Experts of a small language model: 320 squared ReLU neurons an expert, a sigmoid router.
Below are experts of layer 4 (counted from 0) of a mixture-of-experts language model. Rows are named router (the router's row for the expert), up (a neuron's input weights, with its number) and show model dimensions 0-47. Each number is 128 + 32 x the weight over its row's rms, rounded and kept within 0 to 255. Numbers have three digits each.
After each expert's rows: "mostly gets" lists some tokens that are sent to it at least half of the time. This comes from a sample of Wikipedia text that the model never trained on.

# expert 2
router:171125127127121139120144093108113121192106111138104102104060164141179120097114133094127100118091136152170134096162071092149118156141079182087108
up20:091132160121135119136125130113147150097157117111110129179133161113098098148092162142097187113046152166096193058151127098131125138070139112116119
up21:202139079113158126106163143100194152157139136119173173150117140170201141076189113106123098154202096136126133132101090102190117172158096105062094
up22:107103106148156117106158074180184152107158144129140148131121124109126046049170149099172141113103136135091111166123182086103100107101190112088102
up23:151123169189133107111175178119117103109128122129094113160111114104153133129143144100051105151092138172152112151143138179134135095133142159078019
up24:150115117134107120138096185115130101107155113170222075088162105106139151115140106143177088166140097109105133135141153075193130053142138142126113
up25:169180081131155166105140118133104136126117140152113127150116108101140093119125153047164085158121150101173188101062181111115148148103092104134142
up26:144090099137090141146123173137133142148150123126157114061133168115176132077139169134109099114164062151119105148160082105080232141145058155177069
up27:172192090152209137169141085097154162107154115109101124123141180128195155080150085092145100168166111136169195133137157115155136124153148129123086
up28:122181091150147189152116104138114159117157169128101114145133117118137135141122150138166146098160111151154128096142147078116093139162094194131059
up29:116127105132104113054089163123143106073178189079124155147188123136169146168113171106148139163112081118100123153111186117155137109067116115091061
up30:144128081110121120152101143144150106128150074093142122100112023092086125092099161180233170193109160118123093120140162117190175117113123082144131
up31:223140122116140117106119127110135048111119069181193156143082161159122160112098127101103139128175127132122150118108099187156109133060131100147140
up32:149181102143168170176157108089116138097138182181141159177192113177156155151130103136100163097149145093072100169166140074088182143161135152134163
up33:119106128093136146106123048129089148096109084115161122066127117138172063129125132125132150129092118098119173126148128140146149137108155129159132
up34:077137151126059102149167107128087068101097132104159092106155140196153094125143150124051191145090070132073162104143121121142145119082118145126100
up35:174158122138081166108144094148152150041148158082164152148148085165100115135096121138104095077142167119180155115124123158115106188212146129178152
up36:180135122091097109058103133123145110114152198119134131203162087145122130120149116123117128115170088176112155103184119090122141128127130123143132
up37:185108091058163126105147161111141154165140139132089119138139118174115129159137106119122081127120192098185094111091120090063125145137048077158121
up38:184115089162135138141165151135115141094170090117119114078098097123087137108150092152169118172164101135145144146073120197121092145096145158124124
mostly gets: " from", " at", " during", " in", " by", " on"

# expert 24
router:174133107197145099095141108075116109142075206201126142081079159130102111096074178123125110071060134153124164114136114097170122161077136153122137
up0:126131151170181165098154064101104131149105112175205107141103101103113168147125153136163106150085116106169123121151136129108137164058148125161145
up1:097125164089171129184149089105083077129140152123116077081108110118147102096073146150176088086110134144102059098209117102130156095139159137128110
up2:138106111160147189102143065132083124140075140157168123084132102081073179133141146124056131071086121143153108143120123132130188170078128157119125
up3:108111121162132101096115142067138140136096098080173102152128151070132196096116120134106137164164134082120140104162205082183073143150110103131115
up4:134151112187085066199150114128130122152137113149144089169076195171136101164100102140131064160163126131153145135098141143125117089052117111159160
up5:181140146192130091083161169073108126064128080087201103176113088125122163146106087153133134171187125099099126086114126177089130144159173140172147
up6:131131138154167115168165182124117107082108103104094069125165121127081138103168147129124159146136102145127173133049088127133091140091139171128113
up7:156096150125101106118157086076131101087096129165086092067122150131123117143172143084166104115119147078122116135159142083112139116142135069119140
up8:184156092128144110061135115125152155147094134205149094105083179151147116079096204081104103114126123115175126142139147096115138102109126180117170
up9:110136092099080127076135107086109086122135140075131143084135172167120192077114116146116137096144133123113068094124132117125142128086099182125123
up10:178141136118114089129105056115154096169147106160107101137091128129125115130118114128178191131083135115114137158128145218164132137130104154171171
up11:100161167104158056149162149106117132105116124082089157060102123157124066115125109153079105187080152096087140082104129149163138158133147141120176
up12:123095088120142182126160118088084113078088205172116172103135181150102099123160116116082068141144123122140155093111157118211109120114105140163167
up13:110113093161191197136109150156121139161129123131093113110109061169118148174136107080160174148098148110161107105174147051149109124087080175154086
up14:099170084149071147123149120111134124178127176174135118211126125117074148126103152134048113141096149100168157125096089136082158167073162134143125
up15:095131150140167079097143174133167145148081166211137106097120144089132098125116179113100128146096121109062193173166099106118122220097148140154129
up16:153134136126153073069162131122167077151090200166118122100069166124093105086102126137093118139073145128126157085161137102107187128066151139151121
up17:141091104102175147113119071102104094107132144124097136091112073175140138105084084121100133120136134114142082120150091123090145118126140125123166
up18:136126108142118098107113097130126066196134122132212086091166132160143116141160138128193077125123089199169114126185149109185139136117155134137184
mostly gets: " him", " them", " you", " way", " up", " use"

# expert 21
router:128135099129161082118162097042122123138158177126085150140103083171151088125082104151138112081103106138118129086145110136202176167181142173051115
up1:136158132150130109105111134113128127118135129122100142144126129130127131120070115152167240066146173143148120146113121134192107143080138146071142
up2:117170038175185102116122151077107091119135125093133094112157156148101110124151106083074097164102183174137131125128065148178128119118102175103203
up3:155155168152123138183126135074084117146093105096135109140135132071155099135143177230082137126106135177110094118160108109136159129120118145125129
up4:133159102075104132084100081091164137134143126178159108097168130111177164121171109084131145147095140141164153092135108113098195175094146137085115
up5:101097154111132123125160140096156095185095155125090120157115104118117148103137162115158094102165075151143164133144100074157124143126073142128127
up6:156139062133092152084139051132142094053141126049118173116090107112134087135096118147198125174156104150134151170134101086168095122163091140122129
up7:097194158120104116158104093092082122171149105136153139116137181125105094117161167148100100144044125100137121128203183088112164088167126100074087
up8:127139126109223114118137101110186120114120152192108140127082118146157096131173125161140105120072086131106155084114154150092097111179112168088140
up9:118098151151168072107083053079145153142070144109157118135118149089130142093128166130149081090112157083076119092154139116133184143096122142109162
up10:151156121075099101165179100078094139187140102197131099122169109113114110064121080145094121138167110157131110141109178140198108141131136115110123
up11:101113097141137107131146188127172088168097137067157117134096044159095126094122150074103089172064131111152153057115106133102165215132167140076099
up12:158121102138105123057155075116120148149087174064046152169151158075109163132190113106121090124128140140153081175154103100099132138093099165128117
up13:112110060157152128067137196125113093136129103108149098105099056167104133077081124135126114170108087072120174121146148077116136151090126154112136
up14:120138075128070187137173132086123146128112118079172097155172134120099118172109164150103103150096093138120117190110095093146127150108128149175127
up15:172133111181179126153147114107127143152162130129038135163140087088123083119157159136148159163100099149133125125125151139099180097147134142091084
up16:045106198111122092112146164171138100083224185120114162137082113146128126119128186140068117129151135105137139097095131149174148178140119064176142
up17:143200159103157095129149068081117130131088126113115091074141102148117077181135152117111131110171061139149130135086138104132081164121157105130149
up18:151112096132163099162080080086108156115125174062142099149080131124103105162112080144195084130096097122178139144102099094156115108134140106110115
up19:142140091141103183120144184101185079107155127161163105125149143128107144114046119107127129153070144152124119105037112061147198159165118117116111
mostly gets: "ract", "ident", "lic", "it", "itor", "erv"

# expert 5
router:118151125152139109070135137091119062184157153158114082128041148152111080116089145151134131118131150091205116173112074101177122130114107132143142
up4:098193140210062084139134097085158167104118157141111136115134142136159089134071115107150158116123120090130144106141132140169135087084122127131139
up5:102132127166126152109129100125158096149139109078164149139111135150122172108091173086189110139143153185138088084148166092087103155182085171091127
up6:148092106168153115099113131120113145102150108109162075079184152078144116158114121124081116138200158126102131108072155169108153134126171130186161
up7:120106184092110136161075119169083162155177104117163140133123108171126183092067183146089085121142091140133087196109195077118143132137097119103170
up8:141141159146161108172088163147152092083106106093139095193153112123082140108113157120148114088162145126126111134083143163181115133132143119128151
up9:145162073121148119149116129119117094130182054207166149116063117074107110111153149089121149173137108119171143115089128159139152120122176059126059
up10:108168107208171124092151135124157152142173099206157127162101151187126072104122130072136109133125073116086144145046189093159123087148210114134142
up11:110169124132219070136144116125112117123110126161125069101204096089142113132112152172109139097144122156131130072102108074143125124078115184162119
up12:134139066147128158145115124111066159167126168203120102150085133121159147083139158139151161184132094154149089123161139134145131120151097132139126
up13:154132136184150144091074128123130113144124162127135179107152076162149161133143165144072159116157134108154112051142150099094111137112104148159098
up14:117143150148142099115106194083204105090108124170107149138124137126151128095095121178081121159100140124123153124068133202095089130094125139135138
up15:104130135188103055191159103128150111155115072182144168133080127171203107075129141088117078076162084132127135128119190136141128147154123106186104
up16:096075191115168114101087092137073127152113077140092170138102136122096142138110129121130137092163099100160145148161135127098124144151127143087140
up17:152120115189141116143147142092119108091086161124131041077160157087195137170175162143140122187165102097152167085128120134126118167141105098130124
up18:126136050115101073118168168104100077160143107077153112124132179175083160159127158147159115092075125145127136146133117105109175132086177131085135
up19:104115138176130204092110160085114096089133125193075131143179150092114135132139156173112079124112123145167125179077165153127120154093152126094073
up20:111052183160174109143093161113120174114105117101119147147128159165127159076115109158196098137130161054156116120103121124161085106112086135168131
up21:144144166086147130179066088090072156102172131119156143071110134096133154154142124065151088061105094125179113121087159093088158102139108125147118
up22:108084149125122125110135138182114117108094125107186081183085200159100118066170167135086166140165190046167095198100120157151109046124153154092123
mostly gets: " two", " one", " three", " some", " all", " played"

# expert 12
router:111122141128143130086154120069128075156109205202176115145135140130106125143128146124120093144170118165150162106111085146166167092103113129143150
up4:066150072098112133100108163105090167168109157120135144148141137091096095048142107172175071163202135160184123141155093104133105107153112110198164
up5:100131110138073103141074101144119146146152176160152167127143114131090157137126160099083103186162139105158138161118114151127203095120094162123090
up6:140120158162120160205086110102135131127091215148120122136136111120153113093094134160076132131142207089175183115043119087154147121140130103111088
up7:098123086081143148104141126152131145152116127128126065139095068155169157096121141121123165131157133147107176090152069112108135136184094150190188
up8:089153160135138112161160115088090102164129123108156157173131099209135111100109147093121093192191128132088137107143107107121140159140129101142160
up9:116076138135121102096104123078156115114108193129184187118146135148140125141104141147072120123077073180177105146067058162163103129186140104079106
up10:084120111108102153175135144106164093137103153122090060070131088117162088163117151098134157090110124173168096162109130170107121134076105102088108
up11:154154147092180120154150079137107065116084124098108151150150149101137131100116095101084106106096106121149138162096091125178145141136131144142135
up12:150123065091073164141101128090097154156125108194070115155165165138126142124146146077178133069124175077154153145180156114152117102065128168145104
up13:125128131145186151160098087076153133113109194153141129090088156149112125155175112151176093096088106104095119101071109138157186134056126141175172
up14:169131126199131125089068142123156099143127157087105054166132144157130092110094091035133155093164104101128143113072117160128190125079113124148066
up15:108122138100184111125084134128165072145140153190108144133096117136117104134116174131169135122155173103155165106096083172133156091184132152132123
up16:204151131107128117121163109121067160201152093110111162100159165113156100080137150195116124142157108099106179134146100159142110132080141123091150
up17:178103081140130158124126098100091102167104183103124160166105094149065195112146212085121143202157153182105103131171103150198101128098087127119122
up18:112141123117144105091087151085160119119124149091141111201125179154080152153171151194112072071107069138150168084133104097199137164074087149168162
up19:098145161151152141153188111165203093120148157178135110146128152106102149131134140096175083112216089129137182107101098130145129191178102141105142
up20:102099104137100113105140130116152172092174175151131164111093159166134096142120146106171087124159102104124170103109114188074144102092133144073150
up21:166170136073109098168100150077117089130175146151088194129130128103041166138151106126122137101173123123085124137111140136117115162094107105125178
up22:092107110128141112159136114086127166060154143136185133119105155151115097117117109151162114114174046077206085127175109202170167091163150153096098
mostly gets: "ump", "ock", "oute", "reat", "uck", "iver"

# expert 28
router:180170085090178099067146138111140150121127118111124117181090079133075167113052137116138093088076157121171115129118142115120128118173114210136077
up21:155120104115157120189100144145163154123127126099158123111151074102165070131158204091175065157104155125093147140093097166093119112148197155143118
up22:133134106169144116062158129129119104153152148124190074145186094135069155121084154103094089174154113110135142136056094148146169161129133112118121
up23:157147155147164092088131122125089158213147153144116099102079157137132168167123089080100128164139145063127115147100117182084137101157113162092152
up24:094122113105174102081117108160161122117088126097103102096146156186133150058107173094137098117120174104132104225147160129121084112171107129108114
up25:183198164116112106105145120114142128123077124094178120169139109168081125150131141163080113118172086104100136138129138122147142073102181143121132
up26:086168116150128100138146149130131146130176182116175068101167109122142130078152099123155084060104160076129121182164123128188131126074183112135117
up27:065133056120142083160150125144130144059096142081144114157135141183090123120121135101164113089090131077123100097149178112115124137152128163144116
up28:124113117147118079144102218093143129159126106083150113130114093165146164126074146142112120121168144132132097108153132070135141125147066111117129
up29:113100122129161122060136140143165131110154158114137127068126140146146066093060126107131120120164131132123123141118084126158127178210144149129102
up30:151102176078183115123100147111146152150131103087142123105149147125112156103092114136097045099082150106166101180153130068170124104137123102054127
up31:124099090129152126107148196150139081160089163182133113184081100145110145136111082133147115133188100121140125093156054141157112147103112094140144
up32:149129110156102132143139101100124097033137131122145155102135097126048171067162178147086126134145116136095143139085081194165141074170118104165148
up33:133161135077115062102171134122116160087116143113128103123120143071104100154132153090148155140129060095153077174100106155171153146085092154122150
up34:165128086135140116148188107107139156099101129106131131157067131180161096144154134103087137138114114071120178090109102102169113131130077136105131
up35:124172156134139065027150063064092104130150034100174133146105182148127194128154140158145091128154116157121149114143172118136137112087146166136101
up36:140159068095172081136166150087176146160178111123179123146080124194081111072158151159104110110084142139143120076156127137147088122151124149120148
up37:155158140098145118099177133143102146119126134122149102148095084155124135133154149192174099082172125139133116095124148192104108120145136123128121
up38:112185074153153103113100069112133110113156170125126209100114176160109157098122092171126125140144125089173165111099094184146114090150175082085142
up39:147159111207153118075110172114139105119124140179155117165097099072191100134126084117109116137090112126198128157136146091158077095145059150133135
mostly gets: " well", "ball", "avy", " There", " there", "ke"